python train.py --n_layer=20 --d_model=448 --n_experts=80 --experts_per_token=8 --d_expert=96 --d_shared_expert=128 --activation="squared_relu" --moe_layers=[2, 3, 4, 5, 6, 7, 8, 9, 10, 11, 12, 13, 14, 15, 16, 17, 18, 19] --n_empty_slots=20 --router_score="softmax" --normalize_top_k=true --routed_scale=2.5 --balance_loss=0.0144 --balance_bias=false --router_noise=0.05 --init_std_router=0.00822 --lr_router=0.00043 --vocab_size=16384 --norm="rmsnorm" --norm_eps=1e-06 --tie_embeddings=true --optimizer="muon_variant" --lr=0.00169 --beta1=0.9 --batch_tokens=[32768, 65536, 131072] --seq_len=768 --train_tokens=634700000 --steps=10257 --dataset="wikipedia_en"
Below are experts of layer 13 (counted from 0) of a mixture-of-experts language model. Rows are named router (the router's row for the expert) and show model dimensions 0-223. Each number is 128 + 24 x the weight over its row's rms, rounded and kept within 0 to 255. Numbers have three digits each.
After each expert's rows: "mostly gets" lists some tokens that are sent to it at least half of the time. This comes from a sample of Wikipedia text that the model never trained on.

# expert 28
router:112074129168102147108084189120170110065122097122126132123145131070089091143128129137133097105132169097139103142172137137128134135087133137108096104121100169149142096126148095125123150146163168123161078122110127126120137137095128170131127121144090115137127149107090147124114102117133088105101111163155141141079093152137126135153177128137138116151143148133122149170121115165143109121125140107135137099123171111099106100128118145150123104156146090154136180161141100164142099124146118105138106174141121117097109135129147106168134118152107102160135128105164090107095131145141110139134080142131148115122072116140073136138161142124134123080140122143130119142146129108074143111157
mostly gets: "', ", "father ", "brother ", "ESP ", "NED ", "USA "

# expert 51
router:138110155110112116156093096120145132112173133116146142138131151149149153108116118139124147100151131156128176109102140124109155117134150182112095169097092134135113114099149140123168106164102114128102134137147165124092129119143175146131137176107140103151114133125157145138150138107157106158152171144126099118140131096096117136110133151137162112123103104164146158097116125145139167135141156171150119102077130154143126152151134099115140159123104095155106123139118160092115130129148084129128147115103162145138170129096170124122117120096102119144138147163106166130150123074147118143130084133121127133159153130112136112129147137143110125130189121110159151126174122093164110146141
mostly gets: ":", "Length ", "′", "\n", "Turnout ", "d"

# expert 14
router:111086098126159180123119151146128134100104120100104110128137143121124117131114151116136140141138139105135125109160152158176111141117176123124131101100087172083088142120147128153110147117114148136140111148144126091105128153155104125164094067165159133130136156094153167127133132122140110107113109159126156141125134159131147095142101105110155137128092098149096115167126146125128148130127129096097120124106121104119085164137107087071113134151153131124104095144140114170122131100129099169124146169117127148149099116133169134162162131113103116167161110104138139103178163166139166110144088132162102173138154120125073119155136124117111086135136137121111121100165154118144144080141
mostly gets: "He ", "they ", "she ", "who ", "She ", "he "

# expert 13
router:136090118117100166169108148108148152089127125128151137137115135098130159104133109087134110106129090130125113136131094173128130116123113099110138126145133121137096119070109095159125153124143171115125074150110169092119076113155133115073128134134132093134116145083145138154158101148093118116105145107105125091095122117139143123148076103149111131095123121130107183144136091159143129153117114146110154101160095141130147091165081088163100094121136123109167127155085143130137125143140129134161141145126117116135179113102138107152146121151132120134134130100142145074136114116106096122105133157131135156122109129122157132078138125116104130101156149133130153177074163130122133133146
mostly gets: "debut ", "Candidate ", "Apps ", "See ", "Goals ", "Binomial "

# expert 54
router:107037079118142168152080139149125128122089088098131125125119145110097114165071120117123089172111150114106108149103170120170125148155133156134166107121131139137115166114157093161147147104104142149141094165146141116106095148113109166146094105110135124101123155115164155138121144118141122129135112148134135146142112149144118142156096181112166143118101112121139116176153112122153117108106104107149124134117131110137086131119123100079120102126133158091128108147153139178126118130109085129185128176124089142142101173103118102162173141125151136133119115135125131115198126148130144152166089122152108142134118110124122171138115163054147116167082131123106148101143160151139164106119
mostly gets: "him ", "they ", "was ", "them ", "again ", "It "

# expert 46
router:143125153112123108125130149133103157127097139120119126094154121151073116109124156151129136166094108111145163141090121151146131149075134101150135077122120187163085098159122122155133109161163076153131150074100137131113102155134140082101090102149134065145136145122118146102135123128172127116123168113116113126134111118116119110108112129116107102092169134156087135133129162198123110129154079161092129146150146153147139151129092149102131098140159165095115106098121125133170105141131170115128091107130105115169132128123104109093136109134089129143126111108129168128146123147183173166137119092083115100121143144155160133145151105123118128138107116149178122145132075097133146164145
mostly gets: "-", "pro", "Sub", "−", "sub", "+"

# expert 41
router:128133127122113121148126135121156120136120140135167146096140087133083106144137095128124086108149098119117083109082139174142127117129115171077156102170110133140119128086148119101157119146158171137112111078128128139127142128131113108112142164157176102146164144122102126161141104087176106116137125137139141172151122148140138114104142136104129152072130122119084135084069145128129146069110118108150098134090129114125110124091158162129107154112108146117112088143123115156116128131116166168097135140169075149153122125105166117080115154095104093155154116143095174133112122138152146103143143151128133128126129103136153125161153109087167133096116164146070075106129108148135112074136
mostly gets: "John ", "William ", "Michael ", "Robert ", "Mc", "David "

# expert 62
router:132151139146138122149116107131107135163084137147105136097121141138158113112157120131147127145126170144122152133144172133146140128147151147110142158155117108120131133155133172092104172130120085119108151119171088098112111111122110131142107108119128166129116154127153124116112167129115145125133162131135073128143074110141101101093137141069106098139141092093135088099161158114105102115151130106115142132123135093158079159111115138165148153100151107107106156126153143136132142116097123160150127123098152126128136123106124094085091149158107086095097084139149149128148138103162086133117100171123073146066153113111123141175152131116118133108123148137136101116099129125145115139095
mostly gets: "Syrian ", "JPL ", "Ale", "Civil ", "Cr", "Abu "

# expert 49
router:108084054101103127130143157126110133096101077098150126108159137157106178129164100116131122118099163143122124172116150112119122087104119116140150116182131130105146089109145117125171122128162145079135140096157110103118098127097144144143087158158109146120121110127120110134096189151104138164118058117144136134136139175135126122119120124104128109148149145102168164097130086167125166097074072111088150111117128142125139096152160136113110148123100102118124115165163092135150097184142134127112129165169119120132157111179125120136103112113158131127113124129146173129166110100101152109113109125136148101075140171111145141155107142112153155133108102146106098139184152125144145130136
mostly gets: "final ", "this ", "Final ", "This ", "Second ", "last "

# expert 22
router:135088134138196148116111186124166097110137137114097126138128120129165103157130106151138085185141169149093146143109139145135065106151128089159130100129104132122161141101124135105125097203132108129102128147138120141126114125165127151135097123145109124125078100125170142119151144130108123120136142174116115118130092099154088160121123165171075157150140098132075168133174110130115153116157109076113163102122143128172086126165122134161122112106150114114096104128140154134128140137120115131130163105151152140150118141069096143137114150127127098131156109112106151089146135091120184100137165106141109129115088111137122135116139115101131126150121104126097137131120123149125162089100
mostly gets: "part ", "role ", "development ", "work ", "area ", "history "

# expert 4
router:128126115123175155107101186099101126086097139095119147174136140147112116122145124124110150141124117144171129112101132130115176115138083119060141143139097123116163125166128140148148123099148133106145150140093099149179150125140143159178109144183171128130106097126098089098129126135128143131143123175132129142139138068131124085108150085126100138113142158128131130104131122123162170139119085137146098098103119135144138095139074110120112182134145104121108110124112072135135118115125108154104120116162136153129099099130094151117109128101135120119092126101100125179124157120091130110084178135123130089138143125137158103120126166114121124125160130122118112118128069117104152096105
mostly gets: "His ", "his ", "their ", "Scientific ", "economic ", "political "

# expert 64
router:105157120140144112152147143136137138149159151136132115110088145106132122172123104149077131120106105131148157151114118142125119114120147138143096168142147121127135132147159150132158114130148116156111156113081136154140125104112153121135150137097110132126134163155149148127166083141070122108132094138100084167079097129101182110185126113149111126155122116158100123092124117138102108153115104146117134132115170164126124117117121122082077040147145150142122192112175120123073175125138142133109099109084148133153158100175123173132106103151152157137144147142117107141143167153114126121140138091116112172135145118140108133105150127142115111122096153121108144096121149165096125104148
mostly gets: "election", "League", "them", "album", "place", "tion"

# expert 19
router:142110150139124107104113126129136169115099147114117133076116171115119134163145145119112101083091117109127143183105101148119084089117133134146113142137115142144114151140154161124097103158129089138109167103102136146169096152154141162074148107147155119098153116148119157158112123132168138132164120120095141157137110136089112123145153187111083104117125078137103153123087145140159167143147102145143148160155132115103131084118166151137150125151114105111115156092135109140110166117117166122082140122105134101178158141100119137136176105134128123089146131105121153151123100160162117115117131103125108080130154119186125166094144142096130115143071157141134107148133133097135102065154
mostly gets: "Ex", "== ", "social ", "Res", "ex", "book"

# expert 43
router:127123151148132119144121106132113171130158128110114113132116168125150142142151100118125114116190113152140188126134147132095116109136133148113111168110107151110142127157143162097093140159124129154103152170131124133096155149146122168086131156128168099163115147099152112176128143138149094110144146099140150143138121107103135141078115114135139123126107092146156141122124151125169148111158119179144091100118115158124128130159132075099094126119133097134120118121151135095133127150136111127076168123089107171174148154083146126151073116151104120170143157117122113155161129125155092125126120132106141150109118119068109150103114142095113084097152135122117130093130161100118136123129
mostly gets: "\n", "\".", "Japan", "\n\n", "|", "addition"

# expert 20
router:133140134174144110155155085132154085151121165174160122153163085156108132108102104097117138134134189134127148180154097118147118135108101111140133101103138152144105116164120124112109090157112135067101122095150121112097129117179150150110113130119133088144151158093139137132102116121180128106106171150151135093088130088144123130140158080151111155122140134143126151153144121120092133146134119117149103134155100121130141149131127109108172129091127115130129111153100147151139131155118120125124130118113087121156106096092142133122128182113107147085126115094134134099105127139123097122117103116087156132091123158100119114136147132135140129077198119204096098110153095129117145139110
mostly gets: "ș", "í", "ă", "ó", "č", "š"

# expert 6
router:153136101142139101119111095131162147161126165121184093120119070110128088123129142108150128127125158130142111137144114132088127154084184099164161125130126130152162106118101087147093109096147145126088094136092176100134149158088118133133122141141120162137096141130133131122125153163112112110129122106133175103169161122095120118095150096144080189088176165138094127134120105107162131101127123131171156121179108158112125151116133135122124124104142111157139146122136097138117079138141136167134119098098158122127150107115144121147116171139142126093089141154149120152084089116135131146112156129147155090085065149102136142117160149133102163138128128136171130129173131104096125104134
mostly gets: "according ", "classification", "Alex", "Sam", "RUS ", "FRA "

# expert 32
router:126128151137113144160066148126099147111095087123138118126116163149135144087157139124130105131120135105103185099157112103131106093150114160112144137118099117099104131147117083109151130116175122125144084099102111099120166165117146128127109116162171148088147163105148129109146129189163136083136096096158102122129178102094100111161132141117108126125125166131142136091125140133096133121126111127144147138131124136125111096098132174095081133137146162135121124130091110124158087089088107165100150135132156093159113098130069115104134122078159099097124102098143120152132131105117164121132107121144090097112128105123133128109144124098129136138114125117129098133144118132114136141164
mostly gets: "additional ", "young ", "different ", "without ", "No ", "personal "

# expert 25
router:174153143139134097187182125166154156162120128157136109122112119116101154154160142163129114143149146159137115117135116121110138155129164127170130097083082076168160116149136145132089164110110166092140156094149149153114106132140140175122119142144127150123157130165145122137104160167161164178113161118123118164124146113137166114182126149101137122140083135086152114113142139129109086131145142130148092148150089125152112119125107145142114101091127109130072148106108150136152127162126125124107104134115105143121130126133104098094170085153166099153092087062132124144111107140130111150111096131150153145163110138132166132116123132126174133103116144109148132103105151092119121118133
mostly gets: "Tr", "Sp", "Col", "Str", "tr", "Gl"

# expert 53
router:136137108144101111130164108128151147125183141122125128086128103125137126150112115095153126149150132108078099122083190133107110103128126127135157117099099099114102146162081093145107146141097136172121131126146129093099145138131109104150099143111128153080131156136148118138083133106112148144128095107107145188156140096127149126118124149153158154129150139163143136105110162091110139136121104164150128149134114136106113132122136126131159120125150165135108110102122169120170128119095202119107131115119148164111100129137122115133112160093144144106112112114137134142094133137153113138104151124128161121147091093129143146155130133144139151157117159114109162124125136142154111098164
mostly gets: "Ter", "Reg", "Cal", "Bro", "Stor", "Bre"

# expert 5
router:128140154132113140129132101128161182154134136127152114130127129122141135115084135138078126149108100148159137103101072104155103110134074130155150127151148101133109149137172173133113133103130179116141146117149147142133125093080115106123192125142130142103149094143140108139158103096122143106110090101085103154085109176105144148139121077157146107150128124127125097096099122111156094134111121123118132158109144125132135139130102088104124101182103138135150122115128167099129137129099098119063127125140140097082127143156174105163098096123130136096182098127133109136093156165124148132110120110086173105157143097119105107112138108103151124151128095120122100124152153169104081182159
mostly gets: "ation", "tion", "work", "film", "form", "head"

# expert 15
router:117102100115135182101098164107171129072151093108081150161141117077136085139106134128107146135134139073112075118169166141143131097141080106105141119170130156108105151124127178141113149138147169134127163154121122129159135117143108105134170142123108095120136084116132131131175105117112100129178165150121135125155102149176167121125140133166128134129153155109111117108127093147162126156156137087121102147143138117141132113133085124099146122134144148104140118137091139191116149143149108103136146138166122125114124127126131145131141139103095095125166139107132072145132137156140098082107181152140131119182106109127158115086103097146122113099194116133082128130099094124093108112102
mostly gets: "role ", "director ", "professor ", "study ", "Institute ", "founder "

# expert 24
router:126117131084137156108100178102154121110108142097067141120150146062123146147185150100127093163116115179094101134151171100117085105135107149110145149131092100141121144097139184125103101141106108131093171077135095093165124147098098114118139106110116106120116141125127121130133112145134115117125150106153142114159102132132114152159149183128140103169120080119091100106143126152158086131125111097110156104139112172116082144151106108151149116171110108101138098159108127147105131126101127137094126152150107160103110187073099133119142128111123117118155138122119159142114150115121120117143115124121092120135130137105113161128112134141153080136143123106077146136103102165152122132147
mostly gets: "University ", "School ", "public ", "station ", "school ", "service "

# expert 9
router:121130098138130105170164130107137110068117125100133146104143100093155135151149133130094171140131133115112169146095136146136160129135137120143112121110145125119101150150135108095132102119101133157151119106143131093159120162115170138102147109124082121102124142163122140117106137102099115116143162099146145122139107086108113121078146153167145100144126110159117097120125078119106127083156108181106133136138099164105105149129162123175139155154077087146116161109170165111115112135127106174141089130121131132172133088137108162106097057092154127145131171109154109101120132140114133120178137135121099106141141128183115085084115106129136124126104148115122139156139123127128130149128
mostly gets: "Indian ", "India", "Dh", "Pakistan ", "India ", "Singh "

# expert 77
router:127103156155111102124161099118126151136172125123135122110126094152154121145140139160127158144129164090126131099108132137119112125150123171118120090146161153107118173150070082098112112138091120112088085097137158109114123121120140145140141109127085119127138156111167112094141112136103154120150150136129119086121135115101155137094129136153156104136115156089123110132131142105138093157103092138147139115123090108141129157120199134137096127105095136153114145111096170152101129095114109106107121137117126112140086136150110158134126085087141131136140143111156093142111172159144104121101140144125142092119098084145100115115126119136112138094147141106060120107185110123072108149116
mostly gets: "Dh", "Islam", "ler", "Khan", "Bh", "ham"